Weights of a small mixture-of-experts language model, trained from scratch on English Wikipedia.
Size: 14 layers, vocabulary 21904, 40M parameters.
Training: a variant of Adam for the experts, 338M tokens, 5158 steps.
Below are experts of layer 10 (counted from 0) of a mixture-of-experts language model. Rows are named gate (a neuron's input weights, with its number), up (a neuron's input weights, with its number) and show model dimensions 200-239. Each number is 500 + 50 x the weight over its row's rms, rounded and kept within 0 to 999. Numbers have three digits each.
Before each expert's rows: "gets" lists some tokens that make up at least twice as much of what it gets as of all text. This comes from a sample of Wikipedia text that the model never trained on. Tokens count by the router's weight.

# expert 14
gets: "1", "2", " ", ", ", "-", " | "
gate0:505510442484532589483457560447468418436424508459550440518542556575481442454504476603587536496420516508451409432552504438
up0:491377456476476463481460495565427478464462530471552553478469505578554486541549492475565457519514396423410498479440447600
gate1:402587421532434521584492505536484486418458497406505418520535533447444501545532447555483523566464449448583457455526467493
up1:492472454509459462525604473614470484477462529488455507572529508505485590449611499518525554503434471479478518503533551512
gate2:425488491505453473505523478338491538485455517534505562437428488522537418489482411570401545581468463534437544495518631530
up2:514452544480521507460512394371485512479486555545382552475469486490485388497468533505517505519519413452473584556537568461
gate3:499465545453505562499547561499458501509489521517396505516476508468446499582434574432455496605485593453480467449451512543
up3:437462531560466525476553477540455481462510530481483412467571606496512471593489459571450496506502490560483516467454438453
gate4:429514573452472481455507570468549445536521492564435523443452495454620515359508498504486518371444505433556553612473536449
up4:493521516471494499468462466526559504417505454512584545542513393507415461493453523458497387487466545493533533492551507428
gate5:575525413502462478535605504522592467449466506557548450512514472518416526543549431496508453532510541481492551496535540577
up5:455508536554485472489490632424518418448612523433518347469418495524514501439469505580479516511402466475521474472594500389
gate6:454476453540511534505517503446483525494383534482514477501457495479575376409419485515494541373511462445506536526527557511
up6:493497514567526549557455491566458441588392457528485580501470535492533471487371422527482519387449492413500466581454505597
gate7:459487460516483474452589430416507523456527521442532397557416452542397390481502440546469511558472516541512512519499515423
up7:475492426516567526498538483451505468503459534552478592531552470460496516504579594474446470447565530441485558494523476525
gate8:465460477383388518448448535511523449531552510557642405443609498432516592550568436446461479566451604504522515514475453527
up8:483503520464480435367460573486479488484478474512539491572495531510505562474472537469586561568562474616541518509551503533
gate9:520538552521455444563452494515426443495461524484462498547482445465467590601374468471538423517393439526579597502578489441
up9:450470464468486493416513501483502450419453574435509651496462529485481552520486490558581528502516522475453462492443439444
gate10:433494482425411608577584567486557518530508477442498524470510500496417437512412454529608469524518487470540517503626472527
up10:457482562520436405526494476597512475501450500431542527472582475520556548606509481429385516508468483403537510466411531445
gate11:481486472475391416450449545493423563487489566547500496479529476590514413480449485424640506504578497468469506493550512475
up11:522459484483456458416557511466427507517473525494465426559582629517500502509585434436669527561551477506540567566532496529
gate12:568459460559597455422589517457504518547443396535492512485468495493486500401558564548536479554580604495513458543515418401
up12:517504476540442554517521546483449466532485486570489605504477423570535524587525539529424445400561597570456455423515417502
gate13:466514452518412481553436500451542500502457479449614499512564489539534497558465487486576542517518543570511517558485486543
up13:550482553471539453556487484451493509476540458649486509501436482438514464467516481492506587426467477565479488519480500372
gate14:554529538375528487459535575477555504536530524547423453364550540451550562495464554542507488467540524508561583597502488477
up14:524592509455528478516509550553516438400471427488513441497489454506527556485467476521488515455638502515565454450470508532
gate15:512508542490542460510452489488449561477487511546634504463605531513582476558460456498440527484460475441460475493489516491
up15:455476425481508453445502568480395608523506475536538509511592592513537475589478495548390546481563427522493470532443562475
gate16:507521516496555663530510447547477424391550498483535499584533530399423541475496479437470479382438518547467491503589483487
up16:580427506466522554370591482487492512454468477528553570542474503533546469515506479497571477553508534432472516471530496499
gate17:520415502469446466480453613514532436526494532499537514527446551526484547550510454512481501513537550513520460438555515557
up17:507467478431510513459503465615526473546463580436503568489443438473543453583499432532504518487496511515456526421483605460
gate18:463572472437585491440517495441523452535556559496393406336536459498539554543412503502482464565519480471520531499462456438
up18:491553455489451430509552567506519578500443546510503404464464482468529448628537498534502512520497496483553503481464506399
gate19:483438459502339606531378514436530474575459479510491497545479488520537467414543504551510481405481583466537468542506568464
up19:554547594449486480457541551503513467530468502428478471408457487573504511474481511507484532484551501549511548397513518429
gate20:556490424506491538531537463548517470514463498499419495504520552485459548450478482572465521514513588546649527471554447506
up20:430443502415599519470487626602505530469515454429483491523514540437550526474490453398528527500475470478462585501483523530
gate21:377563429366468514481490512522511639561526412534513372514506477529476425498566612502497535479543481499445491515473612507
up21:498499486475566495462558487566505440519538525444547449488502472496581496462528540498557483400441490454483506373527575418
gate22:554531423563424568534508490469459466446458484445615508471540532544468491407548530460453549502490462525512529511472484547
up22:495611492571523538521474433455483532492521545494502562585504483528544438542394560425432548471517502507547494439675496447
gate23:510539476591577513536403504499563430391457523470466537456486488499499523518469397575508603460494501536601403440589470510
up23:595489570488514413514588407533365491530533518495540486624567551580568442505533582414446496496508544561446534512448572559
gate24:620507557524525499605468435450549473553569554480448583408541552604471514378496573461500415576526459403493470437528473587
up24:456520534442520503478519430451512554482423459531588478512455513468545464625398558394576530488416590583433433489468474531
gate25:520466456442564515629500625494507502444500441472458458456466488535477465465482547476467534487628544474545555501450539475
up25:578473427519441545594472533521539532570536583430520458465412501532530558426385459459435517481571523523526395590492522545
gate26:492478481533556512449500500486456442519443592400512540455485467517525508590427552524493394583544492539485397546486469482
up26:461658574511428544458431484570478440580509509552435505487420516456451468527441567513416432568460544447487431544521520451
gate27:563488451409587478383564424460541563463521476530538416519421468528501462407526598506557454510537514527540574520493514452
up27:603491435452579495455604534464528511468365489566548553562391535471493417453580602520583459477511517489481438537556549482
gate28:499542522497495540601516464490490548541437525443573564515446404489530513424466484436441586441513512471446432503499508578
up28:524477517458523491457443529572497449511529558540494507391485560484456408446520484524510432517589408538483528431523497456
gate29:517543390574554558566521490502482467538566586489520454488505473527478536538484532533337488601495552513501481398484489521
up29:465398531458486434633491453600512406460411505468537545481493507435458528485550477520515554477427445508555492538520585543

# expert 2
gets: ".", "\n", "\n\n", "s.", ").", "\"."
gate0:459496528508535462418508495584541562592501504578423468457470451432447561577436529507478477547638531501575492529464503538
up0:567480509489504532455511557473535532524526464588491459468498511485536549507481463517538434525427467509531508461452512501
gate1:516477459482497455569498525506541365513530504473552480535436461599453440515460498601468468550379461488444543619536627433
up1:501557513538508594488454539540537601493478481533535485515460454495505410520579540455571544481439552573526478470474507472
gate2:507591476546410518570484486495517468555547586514527484433580546480401583479496518545472431524438405381468525518488529556
up2:541510450538610550507525502480507539480403471544412546590499447509475487505479449482505393477534615548498478556609490492
gate3:460540535455540525427453420487549535579543478514377507545571530503490526528519632481536538575503457581484480500482554519
up3:490549522479445432482507471475443586526468332419495472483500530528516531435532540539459577480545521485574569477441505527
gate4:483491511466509491497564528457544587451472509516552473457598445444536469478550517495440492337422449451474437490462489491
up4:466438526507471532530545515535503469525565450498458509537450524469479584514493497483440466681484515464408542416528497460
gate5:536449540565575524516523560425467464500527530507486492471555471514367512629530556487530457393570545547487483528447426545
up5:521545447525475600431440454515499371398466584480515517392471541417454455490506492557478460465543481426465557488512499472
gate6:434567480501538563534452501432585428462501450423560529478492408486460493423562486473536543480496560541476512517461485527
up6:417553455524571466506567478418508487529501377472549449449589411533570467457551487456499559449476640564487465459528534443
gate7:464503547393467530478502413452507515516491471478505460508501526565456449416485532495424508501520519563518520496488541424
up7:484457470548586579498444502525478524461477552599503464481483528496579512545525549501526434478471570402429502508506516541
gate8:458547503478417567433484545557415525544510491577516521418474483581491549547544575429615557393507480456510560441479515474
up8:537560506434382574556468523518487571592503584525498447464467381558494521495538511498545454446448404550657515498501456428
gate9:487414528386513537441528539567523524536541455416509456452424444492585573616472491486546500453472460548499438563486573458
up9:584518482559440509483563478525489486518525485495439514572511497537565465397500496550450560516533579433458528453565536407
gate10:506572491528528406516454538583492493469484543480512472494542452513534413581589451458460590521456457396548474597471536553
up10:521446497490540627502556476433507457475494519537507487487488460426499629505450524564484467434533572472572484497518447497
gate11:476578466492512527584590489542443510577553496521497380523513427494457483412443516500457514489511481681452531488625528434
up11:466474436563506506511501547509562447431435431438511467544509500480444426496500559539566517491487530456539545501498502470
gate12:546561546442427420547494541541628506483503495596474507539411508432397543498471448504558485454466464479608526575550527406
up12:469598604577476586485504416501433551507508464480476408413476543494541558478486558480628418501491420503511507515502534487
gate13:447544561505533532485451504503440444444533504519529561445514436571499502459490487433524613434531480511507480478407578579
up13:431588503509594625548515455496440408539496618506497535451485502435579510488430450461536560493516552524491474593459357582
gate14:505518494513405575599522581469521462491470488543544466455551496443389567397497535574509565476471450551523462471502501559
up14:405546579501453560515447555477499485532661493506489481451490559504489468499517507545516524464444414473545502490537581468
gate15:601543464489584428472501568489468478522488538516468505519527452595544465454542474610624471507573517467430442533478566437
up15:470379491473508554475536456495517442474503538505511506572480486415497554513448458510422413584415515592454477443506473507
gate16:484507505494446571511588566503496547490535447501450468514529508424540511432496423465482472425424493543580410405437499490
up16:500442458533580454458507465543554589486480470481519516485560486500612553477596495513563514427462527461533485476495452608
gate17:452551494519509571484509539536472433424511471461491524493463465577397461473442472514508526499538484561508528566499488562
up17:564545389496423612529498427494582563478540513558453518446495533575542452472468459363492472472521600427407483498477530509
gate18:513473432503553435455450451534481452470520538509482549488583518438452551543484524462542444465494513611505451604504453553
up18:507518573528516466502457591435508457521358513492571567537478490538467522504507541540551461532509565436475548461553399514
gate19:390531497511489514518507448567467357484492518469505510491553489480502484524450503460464380463488557516473488495544507523
up19:478540526498456418443528470630535470466474604457478525495470477509521451517519513450373426520506507473456551440476557525
gate20:482499425402553512456505465493481589553434484413473491464477418545491515479429593486412468532484444510466583486487590532
up20:500540566466414514495434452417555433498506502450525568455417494578588501489488507463465381543347590444493508413504532514
gate21:496413504551567471501490496483517475485413558551582508477405437496612477472445522479453548536454677598459493513490452464
up21:515482452540553361508474556540524517488516420473502438641498530629419428408449498526537497512486463553455472482542534480
gate22:533464524476508447526508556523430586489565470464426468475413467518496482444453510597468605374488468518450462513544524452
up22:477539440540484489513558501505628490425469500529547501502579513454398526515571500436539439628570524456502554559524533499
gate23:442548552388390432395632445521506521535528365371504450556516419555486430478511567476458532525470499521423540357491529397
up23:532545466565611501545560476471540587487554486553556467561482601468535523580445486524495401507451480527600556536521469436
gate24:532460523523510573564521544550476461555476555474542508440481502425442601526566540457464534478547560533495521478497482548
up24:500483496532510521510582514455506487546520483589518510503478544467406481452474452494481409533581488545483556478471476490
gate25:439565540457520463524467565530438492515561551507575486475442475492485562500527510522483576476397470530416519561485541466
up25:500528496524449564438588452444494553507550535417523477451450525510454456512514494442533408549474524506546530471534488553
gate26:456431412405455501463519512459512551549482417440498474505487506569630372488578594547468464470560547580482505459486503387
up26:519506425426526486437525483482487475440485522469458464567401470518555419494536557460462495509533548527445465516474467504
gate27:419583476447428533589482497471509409490545446562501535481447478505397443491509582546495573447432433589461441455510527470
up27:512470552480517492486399502477462526528484532479491449462540455530431517462511562463636611446496461504500487552472568531
gate28:474448437508489606437551465430507393394502493515516470408411536573540433394602427476514529498558628491380523443484506516
up28:486578503476554394513388515503515474585493505466475534538521467517460483533520553515418490564433455517461442518494500443
gate29:433613544407499537490436486533549495497547519466519508410494478530455405496492388428566570495486509451485492550437563494
up29:449453566543463452509570550523524488539480406498480437474501520523431419468568482515383483492505444518449550439537607509

# expert 11
gets: "\n\n", "\n", "==", "===", " =", " ("
gate0:460570453423522546523515481472459521515471511527503439471503479471491520442577519529500495399530564492496606597446591544
up0:489497477553475460453455539427486470515554497436487503485449528492484501548482432457572533500544529465590515448523562444
gate1:499476509507474557462401488362457544548559473514506542377414418574537508451500476530547511480518457448504414523487554558
up1:586446516496518458526579501657508474389449522386518479606565489508493430496435483364486505584450466525499540481492436519
gate2:471515538612514520456481381494540515501452470540504464415499467547531529380461487522468474508542478480511544544530523450
up2:543455423391491543500545571449464468478540520479572499526523510502515466517498393504501574478533485536495382460584479530
gate3:512485545451451564481460570559470501459483520512451446468461451533513517533494472509547455493465609515431551462496572530
up3:435569575560498446553431503523540447513432488524651445496467541510521462373488493566444650387420548454477492512540552388
gate4:525487511448579481500554546495493450664521502559487493538453433462471455354549474510420473464445498485441522569488460474
up4:537442428447491554513465579486482488459494491522464535561496531479500519483528497406639527346433597543487500551506501416
gate5:480582520528492538508492445575485503536517572483484409432468478423492489560532499582488457434469469460551370527487540438
up5:515470501488578534516485505531475541467478540419531485390540522475449506557521437455464452581582501480543547596529459501
gate6:406494474413431592473537470458505511599465533498444456521484475530563481457492610549547422519496505492478545545495501541
up6:509576482454534494475563493579531524514480461572601538556501526460507544463506388496538492528541474563484438418439446404
gate7:486549515529487465426564479403487516451504530494523457506473446531520487491438602496485426479511441493461483437499596494
up7:444585593514576502478459529502494438475527548412502518467437541530408560457511563562494486466507443541517548484533531572
gate8:528602478495461525512487548579509457553471564530466491496535477500507443541450469519597613488562489517402482477574454513
up8:446556547465396503519417480450449498557451484533532510527514412535534530381533521599486651460489564439479412421495553443
gate9:452464600477456548495519455426554527486544607532487491453583542554552495466479511530514491516488509524469509440411492524
up9:448514521464567440540505520565538385534460444357524546555459375474462461557539464510461612469514527598473522579500516459
gate10:532570415507500571551564449568447519546479507449529549425451509351451495515523571418415460472378473490515456551553504442
up10:454464561506578424476490573497548502489460475488517417521549557454604489477415367512555501516577484480503502490457536496
gate11:556512544397481549478468508474547546574534500409455404387556450543605488605415564528567439539561486525579605465473539481
up11:506508530541530499478558465512465407470508489611518480548509522531451534492592433508445508507437486379392476532394489544
gate12:517492562458469509464569425500624433447522557476460481555444431526465537431381560440526510478568488628525541427540525517
up12:563497417482483504474459599537508460614430342523564442429512513474504486602577484583439530564440559472494455536493465504
gate13:528525470515488494479449476572541514598524474507440464526438548505383484406484507482536518457573500468566520459491505451
up13:440501586547455417482493497439450459537503350464458410484543410551454577534601508396481407602494499483547486518492518572
gate14:566476483516518463516499535524533486522558522457525483467496406439523501563418557539576461500574550417491488549509531533
up14:420581445483520529531510508451558499551479501469497490511589504516600547419507465512518490496563455474570529456521484477
gate15:530542496453492489573464456517567401465446551492507507492447600413583494556573511450475525502516493472453418481475521461
up15:342474439519451453545575489450489522511562421445501538551518503549444559380482603504469507504417473512596467578600529486
gate16:526496502558444540675534418450496488442525485542605484511403543424369486419500422451474508490536562528505424488457492527
up16:529505546539505454538468494464579524431585531468573508529463570475494439428441508433404563489562600543477550488474536512
gate17:499537458527488524497563430456451448390420616541487509516427512474462518503548434519478491475535531472511426473549482574
up17:529559482500504480460572576471492573541484430534569454528440484468490499575460539471565445523540469493549552542458503528
gate18:498436540438408586636547565520520492542422556499510526516487455550430512483550525506541538418536440517439444460540507525
up18:559500473505506502360505554460482509466557404524504437435490505513560464456504505492421515559560504469514527515515560520
gate19:491561451498444565449610466510538451458515541652535503441548523513507418495544428438582551481615554492340513523494497454
up19:408524417521501554609437485459521512586455514469548508395418456584517477495499616499508515415433554480343481425464546555
gate20:333500540451512547495505520487480446516506531451545559520443452555536423496538487584481471500497447525506495474455387493
up20:537472448390584443547468496700512436485599527561559553430450469477465520426496436491447491470478445629570468480514532527
gate21:461492420499495507471498429483530429435501503524553596530407527536496493515572689586441518502560530570498423493438475432
up21:536457579558419486585583557464575411532500579470491461533570467448457462477502392540533466545501540506559458436577451493
gate22:575555477434438506433594548601430451495528410470469471549537512517396488512547461509482504547415488546540498573575597543
up22:459600546527407489472487565551467510455540383482453479500510458535495508462514510484481548513439499484568576498526566533
gate23:523461487562514534573472446496491490407345477536604548427585501558542454476444489417519499428479519490451494502494567571
up23:472455500572539517451464497544423545464439528527581581454470436509519453574523492508459471377437484478471469553490502557
gate24:493472591498444525535514593543490357531584428526473466580549483499474528476466544580441476486460536576540601471543477420
up24:564534423456504493501441467503523428506478562508492561360412565516474539495472473491475578452546462441503560519446519579
gate25:439410520577515541538451505444466433459539550525539391512502521497470455552504534429566496506547488529471481430443616538
up25:566483569501488453421530479517508561507517443473532501454405602500543556464531501470466548495516518406483544442536478543
gate26:555493524497506475493548503533540519513523475563440504513525484457487557467386480458543572414630588529412509496438492512
up26:493380455464475565502489471526576406422411551598585554515546511514454418437504413484469441510487515453457488570499440578
gate27:420513482460443565568426467449615516484513514424454531497516464623472481492496607502417412553503508441489575455529442516
up27:551478534551490498576581572459431472471581425502544537600476540485552427526509418522493563488485480515561466460530422389
gate28:459472460492468502619434495488472532483512575646503487621477482570486484545410601466476495457513487489450418591496498509
up28:437562545471515521553419501501493465519500532476457553524549447529462505454545489450454527450573508436521475559417428596
gate29:441517500549547466342588581548443562477516472503480513600454450441546381450538410465361600541413489570542456481610350440
up29:494466520447342619591420551424486440514449502496566458458574515491557485470506553521513473465576618485458557551420541657

# expert 3
gets: " |", " | ", "| ", " M", " T", " C"
gate0:502548485548526576529509493474541538490510523509470495548496484513566450516458400563567518488503559500518427409539458441
up0:510549608539494594476532479456576573578573483556374537399483549493445550488509484520492498481538517461494505475487536507
gate1:528623531496505525396567530457499488531522508597519510563423608425421437573521499503560534537487397584541551414512553507
up1:493565552420467560379502519521501568513519488553555516496536512451437505523492477474454459559452455418496459527495613504
gate2:461476445527486587550522506506514407518502453439484543527488421488447541493516433506440468543481487457481366579507551567
up2:545459555436457469474482476574420574465460491556531473431507539559529515515492538457518560438494425524470510483467493441
gate3:528470560505492469522451585528429428549536503479466439519546512377565581583522573450438471466540527411534466448502591569
up3:479474527465517476514484504492509420601552515510461405500517501431542538520466500528460521371494458483484497535495588528
gate4:416513509515545485459500498497431508451495487528500572523459461531522515537455579543512509482475395473509514540526556519
up4:473433504511518570520470521509465492527465486445451580519466468373525471570476633433527464460529595536429483522556407534
gate5:520495527418398626559440539468569543531536551471485534425521478466519471498508475528545528489475572566524521516406587525
up5:527445483338361469458467518479607524494468450404515556488474497444541549544429555456445528532465513530551511423537491472
gate6:510499487470499387536494577506450476551511532513476413564603527483475499518510500550461559566450497545451502502541592547
up6:588488559483457444516490456543461473454530506517513426535513462550459548510502379487458544558432518576436464534598539550
gate7:539582554476484493519579470477469471523531457551520544524443509543583541529455548590472553421533489586370499527481505509
up7:579489514507567403508519495610484557481415547376489469453488457524526463513566502484482466524500442521612451429533413443
gate8:418598510496469538454500487559435558569524515503475500346531433478521562540534420402476462469460408424541542434467540512
up8:527458434500588437456508482584457532599500554576537488442563455472473579573528499449468468518438461404503534410499444555
gate9:542532540541517508514524487563544523402459556517521563565431518533410491481564462485593473445440402556539558498490539473
up9:441418476428481445521404537448620507453511583473526407486389543529462468537476525499560546495454511484457545523476500482
gate10:572461451486388388477558483454438514410500550482539510495552552482596522543482616435421552493522528605452540528568477612
up10:552503512318443478448487498491442554422520591541524563448568523540536534467474593493466521463457454524541493532499462598
gate11:495602475532445545438529476421481462611503469507527581494450449510552448619553515466523520544516543516408456519573505478
up11:586600452461439559484546459349513397568472503521503491518545502545462513592540442405479566582499542581377515502607513570
gate12:545566566548551475481494574503471581502440565553425508590562393466476564530544510470427512538529504518543519532557502503
up12:522492482509522601477450598475501472538476499534503550448542460470455539491539522506496455535583469426442456559532452561
gate13:582517506460421458509478501481418460582597492522516467493550497510512518492394524513408506519507456537491454623407477605
up13:470517522385470515555528545477500541551435457410565479506410409513586511456482519456516453413476502513481573552501533524
gate14:522550427594461536537472508487436522516443559556596524395552498452469608485521448525523511517472394425501546503534459490
up14:432459488486431437514535540502564539470469512501561552548493506489563466485522475559568540524385544469475459512518548512
gate15:495468517499556494491544503407473525547553475456396519424477522468506533524524600474501547455542467439517452399471539529
up15:499494582432473411554407424549428553535492483474464541433545523521461454518494568437585493497569504506635472418506477516
gate16:416532509485435484534477431473484527532451533548523476518434512513486484470435459599464558471463556467571435602541606529
up16:599395498408545389505534458487553446481598423408460536499470553514553534560597514481432504500469502518495507442522485468
gate17:419495574478516628482599529528490536526543518491464573479483497487435542450536468470514465456551620478486517429510522525
up17:505598517594501450544516529470512466495432608526535475447496400465470652531484522497473510561486428445567566471523532548
gate18:537523521538511574539573525479475579353527442472508523515515465465539432560466392533491480520566616467498532449499549546
up18:513566524573492407480485464499474410478509560500531512451474501517487504447516514480424502548509433606521461517577427488
gate19:446448408429452494509452521460582401472418456522516437601566459502565544487493418489562485506529492565488435403498586540
up19:484479521511518582461442464406623462570447455563453456544497569467473492513535516575590498485538506502491486468540615531
gate20:518606512499616587448487459482491587471409485506486525431522543525453502533575512443517527497477531612591475592447486563
up20:509467488516486394498526470451544518434466442519588498492426476501615453490516538486484513441567555530431488456510579516
gate21:415397497512565538480486505559469401457522533480427517529488443469481466539459495506556434501566600557547453428455392512
up21:387491469611586611517443511615556360416476564493476545547412488460485496541470500559535459437506483511510437502600483488
gate22:479452484550454518535445494471486481504522441472443538462597470527483451378426535543531629443477490497594583523483480507
up22:549544510517473468508503543620439531501436477474494497576526481392546483556472480430424373498557516557543493552476434482
gate23:595523492513510472470504488456538510465467537548459563511386460430567495459462510488457449442519498612477567359576556473
up23:543515444493628510541407576487568471456472475576490467460460490451528441539485476492532495486459546507509477464570479422
gate24:483527471509450565525422478488476610536578511498505538538584498500438478432542591487535512488501430443481451450516538461
up24:499488458475518510529460489501556473568448511475459515466534431526486518521481488509578483530583523511546540488422410515
gate25:459487506523560604487533613485468452445465496429447487347541489575483488518522459489479417488522436488560430474529508546
up25:544509510551484596587538505417476535489458535404522522512536549650409548456435623521547431415488527385433558511468567517
gate26:455428585559515514484503499514424573583519508490501506486571471468487466478527468533441590515570475558464474568439424637
up26:545537504488498548474591535540573673508488456488483461531486542562536574415530475518642471492467543528543576467494548475
gate27:599458396538452532442513548448532477485592475413504583587451470517521521430539500510562513508563518396472493526542423499
up27:536471413529480478522437514517484465622459539527492468470640500581441495555541519459524533588432474511507402568466500542
gate28:534552387515451501486501479453550438490462449553572463477485430553439491492490447566464481462551473437434628487407512538
up28:480521518543666419499497484461459500563488586489526568511444458445554493571468450466540474446546474479520498499501480514
gate29:530430456429459365476513474499424500484528492576396503606504526506522459516582526412476538546491523530460458473482525451
up29:447531457528501511463563556519656489461449484450590476435499477549470596446488441529493441529540502493560543519535507558